Experts of a small language model: a softmax router, a variant of Muon for the experts.
Below are experts of layer 4 (counted from 0) of a mixture-of-experts language model. Rows are named router (the router's row for the expert), gate (a neuron's input weights, with its number), up (a neuron's input weights, with its number) and show model dimensions 0-223. Each number is 500 + 25 x the weight over its row's rms, rounded and kept within 0 to 999. Numbers have three digits each.
Before each expert's rows: "comes after" lists some tokens at least twice as common just before its tokens as in all text. This comes from a sample of Wikipedia text that the model never trained on. Tokens count by the router's weight.

# expert 54
comes after: " the", " a", " and", " p", " an", " to"
router:484456522482499501486480465516472499522480473515471505499467443520523539477516523512528460503511523482487475463483488498552509554470507541535525548484502484549446515505533503486491490489499473501449537556502515490511495548485523486514475493474450511535522512465463553523514492457498509521477511479492500526521504485486541513481502502488485522515512517479451497475454534509502498460459535522487532515495530497483493435543535506511460462469527499504538499502530478527493522486521463513493511528478526543491498547460490488473467532485488497490499533506467501525478534527465495458528462511500465491528489513514529468524509495511478515480479513478494505512483521530528498493503
gate0:473504501516470515479483484528466472517485499484487540507470493494550513510522494527509489504508509534474487494464502521498524509476518516489487521476497522490507484490495468459500504490467528476474484540543490504442517483510502516448486459495548513467494453567497530533476489490528505529520495520524514515486505475532503492500535519554512505479480507515520525526468466505517495548497471503483485504468519487469518445519508442480540477469509471494560531530543527486532530498554445506471534491499510489508511470481521496538491500475500546502491484541464466514470529493522508492503443469497520528568490518477473504527524486519524473483492477474512486517498516544475497463483
up0:456507527499511524472479482551479488478462493510454516522497482509511509491506484549483443532492487526500487506457506515487526497470526534486508563474473501485501518496520481456506512495480530466505485502495483516467518532475493482487507447492556511494515467530493535529516476495498516518513548452484545503519488493545495490525537520542532487484518520490542524536487476497501532487514464500486525482512510516489518466534497462488524474475494462502519502503524528501526500489546441509481531501470519497521519445461498494529504487477493522512477480504457489501462485467512530548534429455501532489540517537499496523525523483526542513495476485462496500496499508515447498482468
gate1:509548476509513484486455527513499518471468528484531512464511510516487508506477435483507504507524541470472493518513512516483493513491485503530497508509512514498512489474442453547488501507491533489540492499541536496505493451496531494471534480469531505517505467495455530508489543461464506502477538515524503516546488506508451474511505520462490494511483517487480537507527474498500488498492516459440513476529520481523474480499505542475474512501559484515541486479479508569452486489457507543508483496534480489500487496530455501533513479516474540506484490432528514450528500515499495477492505519492501505522491548507471491512471494496496453514548532523517523505514488555487481501463
up1:500522481518525497492470537514478513457490514491523479470517513491471508519475447448516494495508517480455479512522506466475483518472478517511512510518532524497506510499436462560491502499466518470536499477549527499499495465477553496474553494491508533524504476511465527548504529476467521509484539489493503513543478539517492486484518536476486475521496552503479557456516473477505473498514517472472508490517527499514485485473509520466494523504534508510528491510467528558454487498453513537489508503529483508494473490527462478507537483500483530510474480441500518445527484524525509475495493514488545492532484541497477488530475499495518447495523507488525525511519469527499460474473
gate2:457495457461486498478482464511479498514498499464511519517463457491504514482486487474517474507524532519502544526546513450493463452510518541500480545505501547489493511518512480499478457491567502492484526553523535525488473479525531519506544509491518524505522470500482498465498493506473528531481485457542429529490508501518508540518514486483497541494476512504480527505446482516524494468499482508462548541475493521531517462475496516511502501530534487503489519480576459500488476510532491471487478494510512489473470522497497493453526516456557504500492554522515519534495513508494479493474474499491476473495530456496495493507467537468499491475503474490488508471473517509497521488468
up2:539508500487476474514487519474501500456486468481521491514509508497528484479499533500525520486518488511540470505516505514528524507474522468539512539499521483455494516519504445469494476536509501493523491525504490491484491456490442525509482478477474478477524478542507449519490527465452524531498549493535517531501468476474495469445517488483463467480521517538470476483522514549539540523464504529492486538550466511509462584518522486555532462509460496499480515543457514490499477485499500513500502493475486523520530478505499519477469455475509482472521462504489536479521525499515498493497536505510525497501517474524480512499503509513449496539518531523514469458489491513517480475527
gate3:518547475471511471516484487500529523464528528507533506478483478523552534500529468494504484494504528519491479459492476502495530483501465530518477471472508518498533513515514510485498488517510481496497488534475484485524503559494540505478541495487505523517547497512470479552448495504500504549501486489457499497482511493512480497450506473488486466487524497564496458505477460458518482469503505455450487488490519450515516499523473516511476504478472485498489475482528468469467470546481466496504514543504425545485504505497511513494499497495483537516526539544506514528515567540498512483491525507478478488500505472439485514452538510514516507513494483466536530508542485527487523516492
up3:467534478511525489531466515535518462579561501516511482495449526520488510499468494527483489518502471489456515511512492516478535476568515456512481483510496504488482490496491515547526520519481504505502467456496495501540495517512498494509528501502551509521511524494524493521460493477540519498476487462506513487451454514518515508502481489569504509483477486472478480489466490453507491481481487485463472466558532518513495549484472513515514499478469473503516478525514524455486489490495506510482522505486499506512489491461508477463501544489513525516478484535529511521521471510489464493513551494493547535515465529476458491454511515514483495485482496477580488530470483520507509483538
gate4:457503496486516506508501497515466505547529495509497496493471527545483472486481480490464496505529474412471510497488440560518529464518507489549492573540469485494503515516504488533499535502481470543490505522461519511481516544510486504557547520539488507535534492495513494520489517509501491483476497484509466492495474495461494468483486468474473471488531541520485509497496489461511507499466520489503480475514512522517481511481504517486503499460475533516506521513522504452479517472462496499533502523499486513507457481497497492478545483496518510528507491512535518495504475516503509489517449497472487475511469575516440498500520518537518473512472482478506495544468497553461484483552
up4:508505464497467505503489542501499477484458539516558481500505494487531435465491485501491466480507494437521508505502471513499515447490488467488482466534479467498496506502521526515528522523491492506494479469499509511471521540478493508517528544460533533533521498512474474491551465487503484497496516461505518515468512501497495494461472521492521475493477483442478496525519462462481519517477466544485502506562468445493515497499502556511516509525529509466552525503517529462503459485474449502509468509542432505521539522526544502510519526505509567497475473546528504481489486526508489495520480519512487495502513523504456494509505526532516479499487507516506482512472515528492500543496
gate5:521466493477493505493511510489496501506527507481463498478493504450506487468520481524514486525511515509473510487497472491550499482480491486481522514491465509477500478524522506549507498535484472464519491544508466546560480506489556533491492550512487525506493485487560541518494516516528501520478488498492504505501482533545478460522494509549465437519493495488531502515447486529525487453464464506492490507476503482458504498496477510508471506507502482532487524518471466535476555538480508508484537504530548492462473508488498545512533504493561503511535467502517492513506505453462498475483530477505513460497488510497498475543460478430458493532475500477521473520513473511524516518547
up5:513501504532513505513540558502507514535510526476529495503495489499499487518477531478505515501491488505520512510464517500463527494517494507505487485470475535495532538487481509490509496481484492531468509465526504502457506488531469462492460477455488481483460520532433456516525544488521535531511537489536496500493513492459505542452511498457503481509513504526479547509468528552466492507482515512497448475517521501499477465498473517531505495518523488509538456491486482494507460474490512499524510452491487525505495503497538469494510531484445532525494515443517512462471537534521513470542456503475493539509544499509481500483495467537537551477481498542469514472471497497511464447531
gate6:483497473497480495524478472526520478522541457547530534499537500497484505480516489527493495513508481477531474435492488513484515528518481509460498483552496477506487491523483512508504512459465505516492505498479518542462510464496484493489508505498546518481490537484494450478471500471523520481496515519476490503492576513505507502478473536478521532444572489520547538502507500447549440469478496503518489483500483468469477502479478518481486500479483456480551491484543516511516518504529475539486471474477475503465512497516473495476517546515519515520518510491478495496563528482499488452481468507529511498470475554487514508496542526505491490511450492511533535511507524490490535500523
up6:520501497481478493486469462478504485568574531554540562518511490450476499506517502510466514469522508521549516472485487530490509507481504517515483523519505471515506480502486520486484484485526477476515491521518506522515507521501475478498478470491548496530503475458463494514459520481550539473466489523522475501483494523513508477487513518476453562476572532479518498526496499462499507484475468494474471525486504514469518502501515514463454497509554470471516515455521507502506522489495531529501479507488507507470485484483525489500484473461526505506503478509451498520527497531510581486502482456495485493518521514502532494489519506499526486522524497465442475458512544469479493491498
gate7:481543489468522544537497491504475494511510516479517507574516492523523483477501528501493497519529550487479514505478556491483494485467508488440521453464506491480473493486514506490510532506535501488484479456492494421506538532435526453510559467504482500531540525485517507482512466507503490519484479505532542513515517494478523511500495511473504544516498499512474508453523491487504505508507528504517499497559459497531520482492533495517494479484493474520471511460501520521473489521460478499483493469486512511544554495509507487485498508535474472530518466509472478480479474529532491503497451515513540512475532444471483477507501492471506537472541513496480537464448497500495480518473
up7:492539520476486583525496523458500486480499501526515511516446496479489487477515490493512520509486539524470506531518505553520535493461512496466458473499504506513513488522493471491521507479529505485490501475511522512511514534470526467514520460491463482467565512519479478478476488512502470501492489516533564467499522493496482477495547499506496533494519492500501491516514470451526527515432485530498505497529460469536490523498492489504489518506486490468548475483516504521513498505497495503467505477457539539491515487491532502541491454517450446529518513492506514472514458550530519513477508521492541446465530440496511506505488483471537524505495523498475537456492484533463507505479
gate8:530525518452438529499473540475501508541523486530508533486537500476498515494507500501465481487483490487546517519500486517525523481450497500526502474527522488479499511489487494505513486523537507493511468531478498495481511483498470491536484477508488525502502496565542522481469505488472507486477538523518474490555500517543508485474475529478459539542517500520498475510481519442501474475516560474526441509470483486514468518507509487511483493481521501522532468524505512481507510509482425447524478479517488515491459525509497489527520487499466447460476483504522451504516493516507503497472478525512464533503508548502449508533536496508538515497506476524494543515558544504477525499522
up8:532523481481488508477481540527487491510527498516496529487496489494471488455499485486475555464485501492529487477499522505511519474474480501512513508511524455500559511487463512486527528488518518521483470546510464513498514479564510542516502481538458490477522529538542487509477465474483503488502479488525472511533468533553486460489530529490487536523519499490490504475498525456517493479500527448520473512505519459455495515498498454522505514540478522509500539531488511475523530496447435484531489518430495582497499541518502544492484530499474473490486453472545510502496489512519471485503454492492484523515506510525456498513492492483506527482497494533530502469507492527498521490486
gate9:476497544493499489484499498499421504551491458496520473440456517528522503465469514504518532514477517508478507516489525505471497518495486503520518500520475514513532483483540546486469514528457480453533500524503494421503583505466531470520461481503500506520489505544476533523464490485515494461470501492493525475492530472507475494538454468500472508475512480497490502490440486523520501533508530519509512472492508511477495488494506487509538462490524499539511496482477480514483529480499536525502530502488535489425495518487484476492521488478484510468501490498545492496544552486503520558530510528494486520505504462497503492489498501494534525519534510519526501483526531457511505494458
up9:526467521497533531475525496498444495468494498535472508482470465514482460507513485476498505534516473461519508508467474464558542481492487458525493514483532490494511536517505465499509487530500521510483508481485513484523483513526494524479507482495479505511519500523482489496513529492475468504487535537509486515493511445511479527552547493506568529459554480443467554493532507510487498473478484547482487488494530460523516456484467476558521518540432512500496497493529460469542519511494489513507512498499457527510488513508520485499522458501520539522505494490506485457500456522529549501517501518498484463511500482506452536557525483472471492499506488488522492502496499479463496491528

# expert 4
comes after: " a", " the", " C", " c", " and", " an"
router:479427498471495513499480495538536519500461470558476503529488449517491516516484495527500492535498528466501486458500480503518507540475534530542533518491501469519456509489517503520463478482560496504449519511514502507519478552494524479509483511481498490523501472484499513514471468478494458511479536461510514507525525470481510510477524485503469550557518504514497519475455521479465461467463529513497499526490521460507467502525517457508492439477505474524513445499531511511487500465507512517508537502469516520507517524489511546498508515479493494508520513506507515508497544508487487457537459515552476447545474526507518480504514490518490467528473512498470542503484518548492478500485
gate0:471514502485499550496482498489498501545515505518503477499506521486476501488479494536481502448536515506459508536514557485516476504486503455505470519487484510491542535514487488501550498479498488495515464527509465433540473460484483487494532549507499520504530489484489479500490511504516497535525492453507519505464457513501515498465492479483532499514509509529510517525493508532533486505502495480452547476588473508510483495503480487500492520534494481501492529530541534504494502594485495508500507505521505475489499511518452515492527518441491464489496513529529484478550505516465500498477540434485534517516511519477490506477504470540488492543484530498491463493444526476458497493485
up0:539478481526509487498496489485500507467504505494521533501477495535520498523540495469567500545480469505538498456463466496505528501500511525522506472537518499506485490476470504475467522497497494492463527495500525542454508541504497507503478458481509474521459501515527496511499475483482504464482527528506451491529521506514493509518516512496471532504463510481484500475495502479439505482494503532558471519426517518495510483495514499462530465472514506493504475485465496483523491446502500497482475492461536480510527504478520488527480506562513544501499492483478538549458507503516477464503460550515461473522509512529528488522452525470494522442499439515503539519539475531533510503509
gate1:465470519501498482512501472515502535511494511553494471495490493530445506469466483520484504496480511527512537447508495482524488528467510550527471525492508524482500491525492449513471487513516495493531523493476489456472506517494508462524530537530512518481582471481512505528497500472489505520515501504505525524505530473480460444521519450476477549503510495515531523504503483478499484495493472541484535501530487463434512509462533489483497512518500521479499496482551477491503544470504481501469530467506539538473503521503505533520483510502548514475544490467518504492435532478489451510500517545484454487514520481513498503484499478503483539485491475444511501496455524482485533508538
up1:502513555493501476494521467508511542508501497541502457471515494529497535507460494532509478518446502481502520464508534475535499524505489536535500484494489503484493489501502429515493485531519484478488523487450500474523515536470508454492526541528476525470514510546462540534496527497519488529483481496517514505526541516480498422521527458518472523478490525511515496541461467473484486471494478560496507472510505463428505487504509487496499497512499527460514499476508487483530525497468504478504533464521485514493464485525519503503489497495515499477504493480508527465497537450561475464502479518502490479518491504541505509478529486461473530496501492479530487446464525535486487524550
gate2:500456519533477522505473461489492519492519483520531503555513533503529500498497473572508498487456494510456476454546550527481520491520517509498515508508514518508508493490481488480474549534488489454481470468499502499489547529472511511520489541523494532494500528513464530510511473500500512501507482491491514470508508515510508498510499491495503491507517452499488556553486483531482529528509481523490534488513514504497510477525480507468522467492529472453505472539525463479481505470547505517457502525471484521485462498522500454503536469520470475536474497503475486506470537484460505483503504498528498513469529496547547507521487432525514482489497551530466493500491421478481541467520
up2:515496558505529492465520486515514531563497512497487515458517510500488505491491511484505498485537458437497555505471508524543509500488489494503525510516491503504520497502462509531494478475503516558508512512526549476513467475487489501508519509487516462486486513528501478466522504515495520543523523503496439501504506508509458498502533515524496486534498554475506501450539496463497500469488473472505486491476523490477476515476492519550481521504509509492492508462470511495517491506476506510503500464523481498482519533484478491535519540472502524471523473466483526542541470483533469522531511518440444449509487469439453471459476536464481533531496445492511508494503562480522490499492
gate3:507472469501528550495447474533517444542433499508434519514468504511539518519528507519491493496491469497499486496547473476476479490490481488464520497492510500523479540511507492476514481522549497542494481511500477511521500526486491461451500480484457488483528491502524492522464550511525523455516437471509474469507510487517513515504531476510466534484525515492494501479508494441487505443477484562505485526517496469562492492534500506496504476459478514535499539519485458497525457484492506498560517512487462528488534520493514529487519503499525451523530521491510506503505471556480508496511470517515503483482521465492495469537486511508521529524499533493480512522512489493523529505472
up3:490474489496506554485491445471547489510512506531468530529468512510486502525531473515504504501492511509523491480503493502520533508501501492511527489485474489509506504525508515494465496498516448523506488497524506576465489532530494448524488493517481517472541477499471492528486493500486522471505446508512495490470535457523507473471545496497497510491568475480509494534551508491498492530482478530459486519487508507516498518486520482455510502479523489480521492530461474523504505466492504514495430554499423479567499486447527512474505500512501450528517484498482499524504512484492463449529489527502494480509500492435477535537528528539493479516495516502509472497501487505526485500567
gate4:509449510485488527485465501496529488513494506496446456505497460492561513530519515518498488530511499501499484494524515503506550466448521536479527521510527522512474501512511537494497479510527506519505530462509524457465482466499518455478486461486492520475521523506469471497467483469482464520479490470473491557531529492546505503476511530505498481506543490541507506478480520494458509444491522503470548481534527508493492458480490468485532499456478519511496494523545461478519488488499465492484507498507487485522531487475491491525538554532506464504527513510485545480521520484512541521544454538483572474524503472477499509534481518498513450471473463514483503472495511499473504492483
up4:482515457500485496464519524525465524544495509483518529507523533479512500519451479460473491483490532516527526502501530463501513471612510460518496456488515531521516482473510508521501508463491531497487480458461497542473510496506509500500487493488518542482467497492562521498518451505490522520498488496492521486501495561470464516509485428516505509495522496470480537506558442496490510527472500524489496509521511491496509523513493479484518520449527486444466527522497519506508534492524492508534490497502502544485496499485512498534523497497531568514504494498518472525489466506447499483506535455487475485475517526530488478541503492511478495496510510474514514486509495485506439519475
gate5:488529503490497545469467496577476508509516460497525539458518483482533537493525490493496504515491497491503508490498491492481459537479489539448475501468512479516496506507518465528503487471515532463522527532483554515533482504504479497463532445467505520468556465500541494478462485502520452549465507506474535513496534500502477498506498465462517487478500527510474518519441504507513527479494524529510501494470511480492508551524493470516464525482482488508460534499528497506495512449498518457481533487501505522505491493476522489498486464482522485529547523543479505534493496487519467538492496494465526494467477464494536483485500519499550481537508512494488501497528475532485473483575
up5:500498490519499468494468491498534487518497528550460523482520461508502541500535494463459473504509532473497492500496499498486466520489528525509494471530521517475492473509454439527489501454531500463514530518500538536544445520564500457492530457481491489508548466468505467473466505512500450511478502510462513493540543489495479507511494482525473529477508487483472534509498461475500495528478491506504456524525511468492508521531500509513478498464480515506517530512521522525507516435525527485458492477512524513532471464477540535480496464504450523459533507528484530484529471471495495531508507473503494525542449473498497514460524525501513489522508502468526497526505470515510499505537
gate6:468467505493478547527499498496497457507492485539492543498479481507514523507501534502505524553503521479497503435467517499512482447486520482485436442517493536507470483494504469512460526484464475537494510491518515510527434501505509478484494535563455495493495514500523527466528535502483508438495503517494514565506505481503488547512501543530520512502512482479483496501481462490488503483502514485474469508482506504498510478462502491489538501402523491504523484536486541471517504533499500507482501507472551511524542500492500533518522516525493541510517505505472502530506509456544458460522485472511497530491471525469457503493503501488504492542521521483464505518483489513516466502502
up6:494482482502520474491502471486483531511477486497511486544511521511561496486478499525577498515493505490496495496453470496527460485474522457520494484496495485495527498518580491499491548480511476483506507470490473484520517512503489492460473470523500481559468501526499477474463471509519498471494470456462488545497496493534512554507518523488443514504487489521465518475542479510528463497521477502497475551524490435484490516497485548520479515499521534483540533458553460518478483509458522490484531498499487447514529521514512513519534532481539468495491504518465514478523505516539524465503504487503495503482469537539503495496477451506476487461512522472498485488518512503539518499522
gate7:527525490497526487461496497508481487498484478491505496499503514504526495486511527515500523550479538517468494483487474492512498504517483493455494519499462487477516514469492517522515500491509529474560523508491502517525496493515494499512507503466506505507477480502552516531519492494432507480504498476466493504473451474527528538488464485543481507448478476539541498486533504469492510468521510471523467542532503518504537504520485494558514512504502483530468497470474497441490491530519463502449504490477515544495515506491486478443531528483487477487473458552503478499484529562484457513550524511476502510504499534589480467499517524520480475542450475485484546490526498495499505511451
up7:525505518485501494512521520508534478461503528496449463465502526479513533514525494493509454486528471507532535512499534515510523526523483477488489494508494523482508470540483521484467486501498483508484484535463528577486546492494491544483490536532545476495463559512445466482523493517462470535504491520491522509547517491496524516450513498484533519490484493503469431474482486515514492515476474471499508514511471502488499464504456497485495466479489496526493502506528453505490524492474547510518506492470460476521463486495548466497484545493479506521523550523473494535555490468530508508478550517463483491472490475465505504549509465505538478535470500498471513527492492520481499523496
gate8:513469505501505432472503496461462521543505468498506568502465518525499496528478489544556498505503517531534540507471450517581483477486495485525486498494511455482491499495506501465514471487496489495510527491498459524510508497517499522520515504474537547504521511514489502507460512527466509517503520519532551545451490506486521535475502472451463483494495482481473503495458480525486515452475499453506491516514500574528487516523537509509531486441467505524495509496530498494476503526506512504492534518491500491477509482499445499494504460489535494497467496523488467459459495505543484480489484486489488465507498462465504502509532496535503477508545465479498536497514504519495503530543
up8:491525492492483560468498477522511511482450488516497481569503502460540523486521522493507536476500471529470524518496512496521526508478513490508461530482505513523521475512481525536480540526490506508519466465498500508511533495461472423440450503511512525496498544514513495480516556500479448498465448488452528484499508492519523490499511520508509527485528496494486487492496486527462516513486461521519495485502516526511516517476479481527500506497480500543502515463465505460479514491518518471528510514513516541495489505472474503478495558517539465542530495554498516511510503510491517537510522460521504492471446512501498476482455482522525553491490486484500421447501494484498505497525
gate9:505519488513502489493494517504506515543533529518524438505510516497494487490483522502464527472500515471507514494490516549486517471496486509509497502474515515549533478526512547525507497476473513508504485484457486508541482483478516491539447510534502482530511464499512533546482520546569533519417496499496533485501522503513504497444487505515485484539472502542504445480527471509483497456498468491489495465517458483480478509494519531492525515485484493506505518507502452484452513491515486490520498453466484443450479535481516481532502467481498521469494451526500480519487504502475523489475486486518459515542477507560511500508521484519510471511557513509511496517547444513524498507472
up9:488526494541483534512458478489511514496508456453507488478504504517487492482538455509549488520523464489493511498509467465509516566502531521499491485509496517475468516460456480481496511548491464505493516485504499509483512518493475495479525507534477516472478539516512502465510503462463513496539512509490510534509475515510516501508506498518497504434518485466499548472513529490490502517507467521488542539486508518472550519492462492513499501491512474481469504505526501475514541444511522510473510561509492534524499495550468485466470530514474516539495441491480541459528513543503480496553519486501519474449510482500500498503470499542528538486460468478470531460462534506456475508509

# expert 18
comes after: "-", " re", " (", ".", " Re", "|"
router:498462488488506507528493466513508495530505472528460505518458466510538529498483488516497512494463540465509461455478465533522511532479513509525491481502523488532473494496504489478461507502490471515448530517530519471515505497512530473497490516490503524517516486496480539531515460473503514541464517486523529463535537503491539518492515452510451510496497491489478496512503499460463523461476501532494509517521521461488501475513505488478496461484473468514525468502543480533463568479518484514544522520445538521538483563478458507519477505458476523495508494483501521544484525520479481467520486539534478476509459523533533454533518491532514495462490519473497512533467499521524471501483
gate0:490513496460493497543512510490504479483466479483470451498491479517452519545485485492512553476506511496492485530504514494493514496533526491535462524527488495493499476490519479484534476483529487543503495502555506468483514512538508466507508491528549474508456550479462505529501530520468526536480546502481509510476494492521545499494439508527466518453502514515469466512548500465507467472475519525481548474504455515509473513463492486520489496510521486487506480529485467488483534541445488542526512495483532510507512480499531507484478486530489508476517467473508476482490501544528512453482542530553486513502470513559494478473534493537516528456495556514491498470511483503515504527492
up0:485496508477483467510467525549512510487513549521535496480510501478523515507505472542491498499478503505531504526472467466497480505506502530535500521566514536507523483524496541490521486513467476517506530485498481489456459518487459466518495505494490497529499470509508457507523484526509505507487468503483475477538478541516512506482471452480471512469453512514485503477476486527474509544500533481552555470479524496495467539487500473491557506491462485533478495491500524464537516517512507530502474481546482488501533477510543487524448509497451537495492576520525550445482526511502505477499488496459499497484498506510492496506452566503482504506514461480501540506507490488493475455470
gate1:519506461531516497530509519526515507511505515504493537533531496493484489483507537495463541471512496446477481482502532431491492481512480463512510487511460512510526521477485522512528527467484537486495505471495516515547499510487484521476524476535531496503475508479530530523463463465508527513528490476513559511451498489495515477483458489513504497475550515511488495568476558489480473535493470482455492526477458507508519533493477478497499488498495471508505453471512498448473484462532466488508510537519552496498471536502483519498520513522533481440463509542454476524514492565477506483497559508539481511486503513469486503494495478490488500536501538522496505510473492465514495478508
up1:431467432498565537511507504542502536463522466507467506522467530513498537491508492514504483547512483471459477465535491461540525534528477522471526491489518513504530497547476539494485521503515499509497509508530494508493487513477502498525474521515496478515487534492502481479494511496479478512483516473488531514487526461461479486514466557530512550503513514529490478489484494526508476527514500454550454530503445478516545520503502519507483501456494474496500494488525553471494500497514521511483487505524522471495524539487515505492485484446502454478522503521485503439505503566517505495502551473494506509488501496449508443496484474489507515490493535508492505461469479492540502493507
gate2:480539487496527509496485525524476514556509480512506479507467446545507515505466459533516530457477496501533510484505545521529515503497470518553479561528479516519480495465507522502516505502486480507519488432532484494455534494480493439460508475484497502495530536486504524511523469445508502493527488508530518521511472481500504492474468453467449521520462485505495513511484470509507523502463499520525501528532507479469501479463496504499552463522487500528509538495494534469502476519497497501440501524468503495539517501530477502519504496489575513545497528472575516465502499533514508500519490514491475476479528506516490484492476499556496473488482482477495477498484542520480515508478
up2:491516507486505504487514508518478498548527517488519492489495453541486535531459463546529503451495501492516549472485524507548526523515477485535526506537486503508466488457493521493530502504487505541508518458513479499444547462503501448465507468468493489488518533521513491498529491445492463488521509496523532520525465509475512513472518478461470531483453493496495553528461486490488498505496527521515498531500501484488493474428505492511556455522501526497511489485514518493497462520507521521454490529475487460485500507541488479525515452503558511533481512508565519489512524520512506500508453504475453460494499481495509460509478523547507496478506479490523492479488546505509514504480
gate3:509537501477514499495469499559516478500505488487497476522466519500505503490520502495518474470503467487504504518538505520505469455470481532549504506526483474493523551502434490506486463475494518531450502523504497494528533465527509536506465468538522495518473566468516508494552551474504514459512498469495547476490505501498526483484452530481483571528492474473492504468507521483459511493498485504468466490492508500495498457505494522529495463487486479550512530464518500466514498478500491492518518477485557525498495506562498508474553501454514507472503528470537506534503492536461480498502489520520522512478498466484497445501517479530560473495513506499495523483487478515514497458522
up3:504520488496526580491505471545492468513450489473488473520468511482475497488516500523524478509466508449477502504513501522496444494482476512525506502504511472513476484488470541510506483485540554548493481536478515530514533472547510512513469502561528509480476560487509495480511515512490506485509513473541529505527512508482493485444488498477468534515491485486530489472525510489463512526508435512487543502487516484514484483499474551500496459519497509552511536497541539497521503488495476448495506489453497462491475495527519480485543500507506498465495487487526505500521520533503527508495493514543526519482465484500498466505501465512516453507481493507511446509525512505479480423453
gate4:494512505504513501517524549502521453537464459518510516494499520489514485491516456507500511498450509480516460505482492500463515466494494487518517457461523547496483494521469495531476457501478485450502519502524460523506560494522526512498496510487503545475475497498494511529468478507499545536492515546472502462504479481459505520481506516484500543485537512495527529446535526521471529487483469530475491507554479520513506496498485461501528535524520504508526466488529525481466548508554472473534499497519456527493459512516573517503468459481502526483548473493496536481467501495477472486487532485473506502485480532480492462506477500532493513456520521528491477503503507546513465508459
up4:539480459508508482513486459524483489425510502497473488501514516495530519527475489552507476489512497513502499507455455495492522510538529494497509526477526491460443507515497532506557526488509490492493501496532463536481504511518521478422516509439520491509482470498519521461529466467486485516527470553538497541470461517507489545504487458516491533482538536540479504533482496579528451483497495498499490527523503539548475475525523515484508496525499542512498499504496474461450497489495498479508492489505512478479488458492557465501524534493496520493534497501508494506514474515502542515468479509519452505485506510499473493491497508491509487493519536477544467476509510487511479522507
gate5:501473507516512510486497523535494493510480456532518439494522538501472548479504512474467520475489478506511496522513521516489475522459480505507541514487481491515491507509503489484486431504512522509501469483494497503482523477493520493469520488472509505553470504495483506537526546527470508493471475520494486501554529576518541522544532514501508439502493506498512473512508498474494492476477457540467517528544530519522505485490530512537528524534511472519498482480442493505502517525483493466520473526456498512577421490493530484501501547510454463479490536505483479558483464473487513467474501488470513472465528495515523485478546491494498498493522490493480517518490491502495492485480
up5:503478503470510478470492498458512510525497528478493508516526500495488498499505468494530466523486518519495455498494454487494525528558455508493518475515490510463494528493515511513471552497517474507562523510505475519512476456497488506519519538503498504496504473520498527489493433520499466499532503483496555526509500414453470495457508504475464505509569490462524497490468530507488495551528517493496499486498466522525475529527472453516492506473525527485477512494507471524520454500517515485491520489523492481470509488476533452528508490498482543476514479497490528531496499519478482513527486517501518513507515485525479543509509530472520526468457473469598547501493481485513498508470
gate6:495521475506522478548504473516519505491482452530498516520523520512508486473525492527492496523507479497515505488511477482510502519517539471491458498486507504497473479496487502535526503513503507471478512473499568531510521483474479477535530516495506522483495472479479517514488511486498483517482488505505526470481503448454532524467496513527538495455472541456496532485468547545498465448498485518543456461506509496546477533448522512475485476494547516493501539510537509477446497485467535471468471508487540473488553510544465499491495505477523526499516466510495519545535479452490483495523485518484469490488504494484511505510510503507497540501486559486427527484485496494502486510580
up6:505480508560504452490520520515502505519508492462476528497492475522468512517512476504546551495488525527505494548510492485525495479526538498511487501510518502498516521529528495452468499528444503512488504530507507469485511503487505487436452505462485474483524531523476471466460499509472477512521499472501510473485518542518530534483488504478511518511455505477481468504526493516504519495473541520471519538517461549444510493511499535540497518478502491498494500527482434513464540487516515524479498509488467519523457499477458493523484499492497494505513503537510488501499512480512458495475553411528493493509463503445497488463527473511495524499532518511567492526528502475511543479519
gate7:503507496512520575515495499491505483464479509453512471498472468467505523489506479524485460545506469534530533475527494514492525511508501480470492512517497483515489512526514553452474493499505485441505506467468477517526519506455480515526498470546460434535520505531491452524526485499501504550504473478501528527559528495487491487510498492505485488501472497537482516472533518528500499509504488474493466512532470438500537504485544528525505469502486500499514503493527496537445487547454513503489501445479510517472522538494455491526516520538483519498482460535478511490478526491489475495492514560523465477493510519504542528505510518510524519471521531484500504507491472519463481499454
up7:450513446486491492482559495526515484514446535513496520512528528497492487483510476530483487526474513493537470495503528461493515503485518476471482522490502504520492530498526553481547536502491509487506487498527493467479506496497510450520503538460482514496462479521520523457481497451488542473519552486493536518522501461509511493555534494463569491498468481484498486487458527525501496513459518504530475536491449480500513524486519493442476520492467489508512523528519540503501494538483504505471514530488492498507459514479501507480511508497480544529500500470477518464484537481517483522498503502505488485533462477481467507472557575464502466491470511515486491511486494488472554505539
gate8:492471479517483459487432459482531569507526519503481467501501461497504482507524490539515551451472522486494466484500521444500508503493476487475506468489553560487492530470500541534509485518496512454455530503497503508515489512505508476533485526475492496496493512530542526476471470484456455511499470556473508524455519480494493525508472512491503498529469511472508541502506481526508551507475496490518453501529520548505505520547530521541487511496470516495506504510489490520525513457499510540450513521526493462474475515496516499489479503514490502494523523501499526558477535496519506501478472473539459481485553480450475498481483458503521480505533471509476504492504508481504499494516
up8:514513502500509520508530518507462453511471475485516547487469513456490504488502514461531430525514467509490534517508503519511512521463512493522483575509456485515513519493500486464501498501550467537511502471463508485498541496508494547488511468508495482506477520450468499516521515511508548452488539437509503495576493520467527500481527501505492516491511510491483479492486536501507455490519488503489509514480476460511491484453453491473524490495542506546510476488536501508519459543519494482529514472476485551505490486477498508534521492483537483493485502489545479442522486518491505518497500489446507520489461476514518487542472555518495519495490510496529496514485514554531480533518
gate9:532499503476474526534504496494503489525533507513488509513499463487509527524485543510504481518529545480493463541485467526473480484527534511474481475500491544469479486485501524476487525453499521478515488531518509469520538438530515439477500503481469548537540525536525472498494517487492484523478515517551506479527515502485486507508505515530464503469512491491522514470487485483496537548508513498509510542530472497505512505492506510479493495526508457484489449494515447507504528482481436504513490480513449506454588521497538494541487495473434509507491500486454460521486543510496449477523500534504520494520473516453501485502534480521515512488475508542502507466509501482491477519481
up9:482479507485522475490493505486421497526456491500507515498472479480508492504488472473510532468463491472467509469527547521524529486504485529499507515484501462502504530525521495542479474450544486493489503518490475512493503615493477511529494504500505460527455542471503502472531485536517499458481486479479510514518500555498510496516496483524501479535533520497508501507510571501489538477504509480461522514488499493463480541502523506494514486507539518488500558505459540491468496518521520482485477521481512491485498497494514503487513473505520511503552489529499505479511510490468496476492468505495470504485477500561489544571458513484434492485509479497504461531492474460513519509506